From a checkpoint of a small mixture-of-experts model trained on Wikipedia.
Size: width 256, vocabulary 2911.
Experts: 256 experts in each of 4 layers, 96 SwiGLU neurons an expert, 4 picks a token.
Below are experts of layer 2 (counted from 0) of a mixture-of-experts language model. Rows are named router (the router's row for the expert) and show model dimensions 0-255. Each number is 50 + 10 x the weight over its row's rms, rounded and kept within 0 to 99.
Before each expert's rows: a language model's description of what the expert responds to. This comes from a sample of Wikipedia text that the model never trained on.

# expert 45
Description: Verb suffixes
router:54 53 36 52 46 59 63 57 55 46 44 49 38 42 51 43 37 51 35 56 47 49 35 48 45 48 44 50 54 47 44 50 56 44 52 62 51 52 37 58 40 55 47 35 49 47 52 58 46 60 54 61 23 41 40 68 32 52 47 51 54 51 48 32 46 50 34 54 43 65 40 47 17 50 60 45 47 49 65 49 45 51 70 34 40 49 67 66 40 55 52 57 53 44 62 41 55 56 37 56 35 54 54 36 80 48 42 53 40 35 46 46 36 46 46 57 56 56 69 60 55 50 53 48 54 54 42 42 49 56 44 70 49 32 48 44 48 46 42 38 38 41 41 57 41 47 64 46 56 69 56 51 54 17 57 62 41 43 51 42 64 50 61 58 46 44 61 45 61 44 37 44 58 48 39 61 44 42 56 50 36 45 61 52 36 48 45 50 64 54 53 42 45 55 47 62 50 49 53 56 57 35 62 63 42 65 65 30 17 48 40 46 71 45 68 42 37 35 58 49 49 56 60 66 48 26 49 56 54 58 40 33 43 73 45 41 50 58 51 67 56 59 69 51 54 42 39 47 45 61 51 48 58 54 46 71

# expert 61
Description: Numeric punctuation in tables
router:35 38 59 52 36 44 55 44 53 45 48 67 65 46 40 49 56 61 75 35 63 58 52 53 52 54 63 58 40 49 63 57 53 58 45 48 49 51 54 44 52 68 50 37 49 62 63 60 53 55 61 44 44 58 57 43 56 49 49 42 69 38 69 58 54 37 52 65 66 44 47 74 57 56 50 54 58 40 41 41 55 52 38 57 56 46 51 41 61 46 56 51 40 62 43 57 55 52 45 44 69 47 43 70 42 65 65 72 41 37 43 52 54 63 47 32 51 56 38 61 30 55 54 59 49 49 52 44 40 46 37 21 58 51 45 44 35 33 53 41 40 65 47 44 47 51 42 34 35 35 46 39 55 53 52 49 58 37 56 52 42 39 61 71 53 43 39 53 42 40 57 49 57 48 52 35 40 54 42 43 58 55 44 37 62 63 56 62 41 57 37 57 41 61 60 40 68 47 53 39 27 27 49 50 33 33 48 33 61 37 53 58 45 66 28 64 59 55 48 62 61 53 52 47 61 41 37 60 48 39 60 52 55 44 41 56 37 40 65 32 48 47 37 38 50 45 47 49 61 32 36 55 40 56 47 48

# expert 38
Description: With and prepositions
router:39 45 37 54 50 57 62 44 43 58 63 53 57 55 47 29 60 53 60 32 39 50 54 44 69 47 59 58 48 54 50 58 48 56 37 58 49 47 55 50 46 53 50 48 57 60 51 68 43 68 56 41 61 42 48 42 59 31 65 50 42 53 59 63 66 42 27 46 50 47 37 44 43 70 33 35 55 60 45 34 42 59 49 45 34 49 58 46 60 42 55 74 35 45 24 41 46 39 59 39 47 40 67 50 45 60 46 49 40 33 64 48 60 50 55 68 43 40 43 53 39 34 74 55 45 65 63 50 54 43 45 49 39 58 61 47 52 47 57 36 32 49 58 36 45 21 58 62 38 57 49 43 47 51 43 47 50 57 48 40 34 49 47 49 48 38 40 59 48 27 49 52 40 41 45 61 54 38 45 51 54 57 44 54 56 50 40 58 34 57 44 44 58 51 34 63 55 47 38 37 60 47 53 46 36 56 53 57 55 52 58 47 38 64 58 57 66 58 66 61 59 55 48 47 61 63 34 58 66 59 45 48 46 55 40 44 46 68 61 41 31 66 68 60 48 33 45 48 34 62 42 50 43 65 31 49

# expert 50
Description: Opening brackets
router:45 47 67 38 54 37 55 41 59 59 58 58 67 71 45 65 56 42 60 58 65 42 61 57 59 54 45 62 65 46 59 55 37 53 49 43 53 68 65 40 47 38 37 65 29 47 48 56 43 30 60 50 37 55 60 64 63 52 53 34 42 48 48 63 66 39 54 44 59 44 58 52 48 59 42 69 57 62 30 53 39 41 45 39 57 64 41 61 62 45 32 67 53 44 31 63 61 62 54 55 53 42 48 59 37 57 59 58 43 52 46 58 54 61 42 45 51 59 52 58 28 50 64 50 50 42 44 63 66 53 57 43 48 60 57 38 39 33 51 55 49 57 60 47 55 44 50 43 46 39 58 56 56 51 57 61 40 62 48 51 39 46 68 45 68 48 43 59 69 58 41 42 37 49 63 40 65 34 53 57 63 38 48 77 56 50 51 45 34 49 61 52 48 35 38 43 57 35 50 43 42 64 41 67 40 37 37 62 54 50 63 53 46 59 48 57 37 33 36 53 55 48 45 58 59 37 51 40 56 32 45 57 47 34 50 36 46 58 61 37 40 48 36 42 45 46 34 71 38 49 41 39 34 48 40 55

# expert 5
Description: Mixed short fragments
router:34 38 58 52 36 44 54 43 52 45 48 68 65 46 38 48 56 62 76 36 62 56 52 53 52 53 63 58 40 50 62 55 53 59 45 49 49 51 55 44 53 67 50 38 51 62 63 60 54 55 59 43 44 57 57 42 59 49 49 42 69 38 69 59 52 37 52 63 66 43 46 74 56 56 50 54 58 40 41 40 56 51 38 58 56 46 51 40 59 47 54 51 40 61 42 56 55 52 45 43 69 47 43 70 43 64 67 71 41 37 43 52 54 64 47 31 51 56 39 62 30 56 55 60 48 49 51 44 40 46 37 21 57 50 45 43 34 32 53 42 40 66 47 44 46 49 42 32 34 36 46 39 57 54 51 50 58 37 55 52 43 39 62 70 52 42 37 52 42 41 58 50 55 48 50 34 40 55 43 43 58 56 44 38 63 64 56 61 42 57 38 56 42 62 61 39 66 46 53 38 27 27 49 52 33 33 48 33 59 40 54 58 47 65 29 65 58 55 48 64 60 52 52 46 62 42 37 59 49 38 59 52 55 43 41 55 37 40 65 33 47 47 37 37 50 46 47 49 62 32 36 57 40 58 47 47

# expert 35
Description: Coordinating conjunctions
router:40 55 67 64 65 33 53 57 43 67 37 55 49 40 68 41 36 61 53 41 45 38 57 57 31 40 65 47 69 62 30 53 47 37 54 52 55 37 56 53 58 55 49 47 51 55 53 55 59 54 54 68 49 32 46 40 50 54 30 46 45 59 53 48 46 45 66 42 40 48 48 41 44 63 59 39 59 41 34 60 45 68 60 67 54 49 35 65 54 48 47 45 60 60 30 37 51 56 35 45 64 47 45 52 59 48 55 56 50 42 49 37 55 52 48 47 63 57 36 61 38 40 55 66 45 40 29 56 60 39 50 41 51 30 51 40 47 40 52 74 52 55 60 51 45 37 48 57 47 47 53 68 78 58 63 48 43 48 50 41 48 83 59 34 48 91 54 48 40 41 53 54 37 46 47 56 55 36 57 65 48 44 62 46 51 42 40 54 41 42 46 61 49 49 46 56 54 58 63 54 53 70 52 56 46 63 63 56 53 55 46 54 42 47 44 56 55 44 33 54 58 60 52 40 59 44 59 60 60 46 51 52 48 48 61 57 58 48 63 50 57 54 43 38 67 45 31 49 50 34 41 61 32 42 65 63

# expert 39
Description: Piece after R/P
router:69 50 54 69 38 49 32 41 41 51 31 49 52 49 40 65 51 29 50 46 51 46 55 64 51 56 35 40 39 39 67 46 46 51 38 66 59 56 47 32 72 52 68 47 60 56 43 44 66 46 64 42 66 43 49 37 63 51 49 33 38 53 37 47 65 40 50 58 54 61 59 45 46 45 43 65 42 49 54 61 56 45 44 39 51 46 56 45 53 40 55 50 58 42 31 53 62 38 42 53 58 34 53 35 39 45 66 45 63 36 52 52 50 43 46 43 44 43 50 51 47 58 39 39 42 68 43 57 50 66 52 31 64 45 47 46 62 56 68 56 51 36 47 37 54 29 52 59 37 31 53 38 62 63 50 32 52 64 50 45 41 42 49 70 59 48 46 54 40 54 57 49 51 41 36 50 52 45 43 45 61 69 38 51 47 51 57 53 65 45 49 51 58 51 51 65 50 48 47 46 50 74 51 49 48 63 46 40 59 37 74 53 37 55 54 33 27 71 69 46 53 26 50 46 34 52 41 53 52 39 47 54 67 49 37 40 45 55 27 55 51 51 47 52 48 70 48 51 43 34 56 52 63 65 57 45

# expert 62
Description: Verb ending ed/ing
router:51 70 39 62 53 58 61 64 45 47 43 49 46 45 59 54 60 58 34 56 37 54 52 46 36 51 30 43 35 43 52 48 39 56 48 59 39 58 34 59 44 56 40 40 54 45 42 66 57 54 48 54 27 23 45 51 32 54 33 58 57 47 36 38 46 45 37 53 43 61 57 41 42 57 54 49 47 51 59 44 41 42 53 37 53 57 64 68 51 49 55 61 62 47 60 37 46 34 43 61 39 57 39 40 68 43 53 50 49 35 45 46 32 45 57 47 47 48 61 42 52 51 65 61 49 56 37 30 45 63 52 60 50 19 43 38 38 41 51 42 43 46 44 62 47 55 62 50 48 49 53 45 43 21 62 38 39 60 57 49 67 45 46 53 38 42 62 56 37 61 42 36 58 52 43 62 51 36 63 45 47 47 67 43 27 38 48 38 61 59 62 32 44 53 48 39 42 49 48 60 59 45 64 55 52 57 42 29 39 46 40 46 68 39 60 48 30 31 49 43 56 52 58 59 51 47 45 55 30 46 49 34 51 68 56 60 57 50 54 57 54 49 58 72 44 44 36 54 44 63 45 61 65 53 42 64

# expert 8
Description: Pieces after L or N
router:45 47 63 53 61 42 35 47 21 53 29 62 33 55 41 55 37 54 46 67 38 58 44 65 47 46 55 50 57 40 43 55 25 55 42 45 55 53 38 43 60 37 62 50 56 56 47 60 54 33 60 36 62 67 52 43 54 61 37 32 60 53 50 49 57 31 75 52 58 41 61 51 45 54 59 58 53 61 50 45 48 69 64 40 54 61 45 49 30 45 46 33 40 64 55 50 55 35 55 46 55 41 46 66 48 49 45 49 51 54 52 55 48 56 43 54 55 63 54 68 46 57 39 49 55 46 45 61 35 36 53 36 51 67 61 49 44 59 46 46 45 45 60 51 45 55 42 57 47 46 66 49 58 61 49 43 62 57 62 53 44 48 36 41 38 39 52 36 45 35 74 52 64 69 43 40 36 55 46 51 73 70 58 75 57 48 33 50 51 50 55 32 40 62 48 32 54 56 35 38 52 51 36 42 49 42 56 41 59 44 54 57 25 53 37 63 63 66 51 45 64 43 49 47 40 52 49 37 64 50 57 46 46 34 47 48 42 37 72 41 44 41 52 55 41 61 44 59 47 40 38 63 64 44 39 42

# expert 46
Description: Infinitive to, copulas
router:43 59 41 68 57 41 62 32 38 53 44 41 45 41 53 42 29 42 62 55 47 49 52 52 45 54 51 37 57 43 50 45 24 44 38 44 56 51 62 69 35 38 45 45 35 48 51 46 40 55 52 66 38 22 50 59 49 56 28 47 50 51 45 39 47 51 66 37 49 48 45 49 42 71 61 49 45 49 48 42 48 71 71 60 54 49 59 65 46 47 47 56 40 50 56 45 39 56 31 52 38 59 49 61 68 49 56 39 49 34 49 45 54 52 40 39 55 40 49 59 36 37 36 76 58 51 58 25 46 42 57 51 38 60 46 55 50 40 60 67 57 57 51 56 53 35 49 48 64 55 47 61 56 58 44 51 40 57 49 63 60 44 63 51 39 68 65 49 48 36 47 56 35 43 65 54 61 42 61 45 51 43 34 44 49 43 37 47 50 52 63 49 65 46 60 48 36 34 53 40 51 39 55 52 71 60 34 54 50 50 30 46 39 55 52 51 33 46 52 48 20 46 33 47 55 60 46 47 48 56 53 57 50 77 59 49 65 39 58 60 33 72 45 45 42 42 58 42 39 41 52 47 46 48 63 49

# expert 32
Description: The ing suffix
router:51 54 34 69 70 72 62 51 49 44 36 53 38 35 48 42 45 59 48 74 40 38 40 64 53 49 62 51 51 51 59 56 54 48 58 52 41 65 37 55 56 50 38 59 59 42 40 55 53 19 42 45 45 55 56 61 50 63 68 48 50 47 53 48 46 32 54 55 42 53 48 34 39 54 45 35 51 42 58 66 27 46 37 55 54 56 62 43 50 48 45 52 52 43 59 53 45 45 43 35 39 56 42 46 47 54 40 53 60 43 36 53 38 51 59 58 50 37 62 41 45 51 71 42 42 39 43 57 35 66 64 49 54 28 50 34 45 50 43 39 55 57 36 40 41 66 42 38 56 61 47 48 47 55 40 38 35 38 57 38 59 52 49 78 31 40 44 62 66 42 41 53 58 58 67 43 43 35 35 36 44 53 61 46 29 51 49 41 50 42 50 39 37 54 44 44 59 43 35 53 48 47 60 42 47 53 62 51 44 50 30 57 39 52 57 55 47 63 61 58 52 56 59 70 39 55 45 55 21 69 48 54 45 28 49 40 42 58 46 50 47 61 58 65 57 43 49 45 59 55 42 30 49 39 35 62

# expert 18
Description: Opening quotes, headings
router:42 60 70 42 44 32 48 35 50 53 55 33 56 64 48 71 36 50 62 40 70 46 50 76 49 57 55 57 62 46 54 52 58 68 55 57 53 43 65 38 69 42 41 58 44 53 52 33 60 64 59 40 36 52 63 44 70 60 61 42 38 60 51 48 40 49 62 42 58 56 44 42 47 58 35 37 53 63 62 40 52 43 46 42 65 70 36 60 47 46 57 54 44 48 47 54 68 55 50 65 45 47 39 51 42 56 60 59 34 60 49 44 44 52 52 60 43 56 35 42 68 31 64 41 46 40 56 53 48 63 39 41 52 61 59 56 33 58 51 48 66 72 62 54 50 63 43 45 44 53 61 44 51 53 40 46 44 55 34 64 43 50 53 46 39 46 44 25 63 38 46 48 29 62 40 51 74 31 45 52 52 48 54 43 54 46 59 41 43 35 54 44 40 48 56 34 49 44 38 40 48 46 46 49 70 45 42 39 56 62 55 56 41 61 41 41 64 40 45 48 55 37 31 50 54 34 42 59 54 47 55 59 35 47 36 60 47 63 40 34 46 59 63 35 57 40 59 59 50 45 43 39 51 60 63 65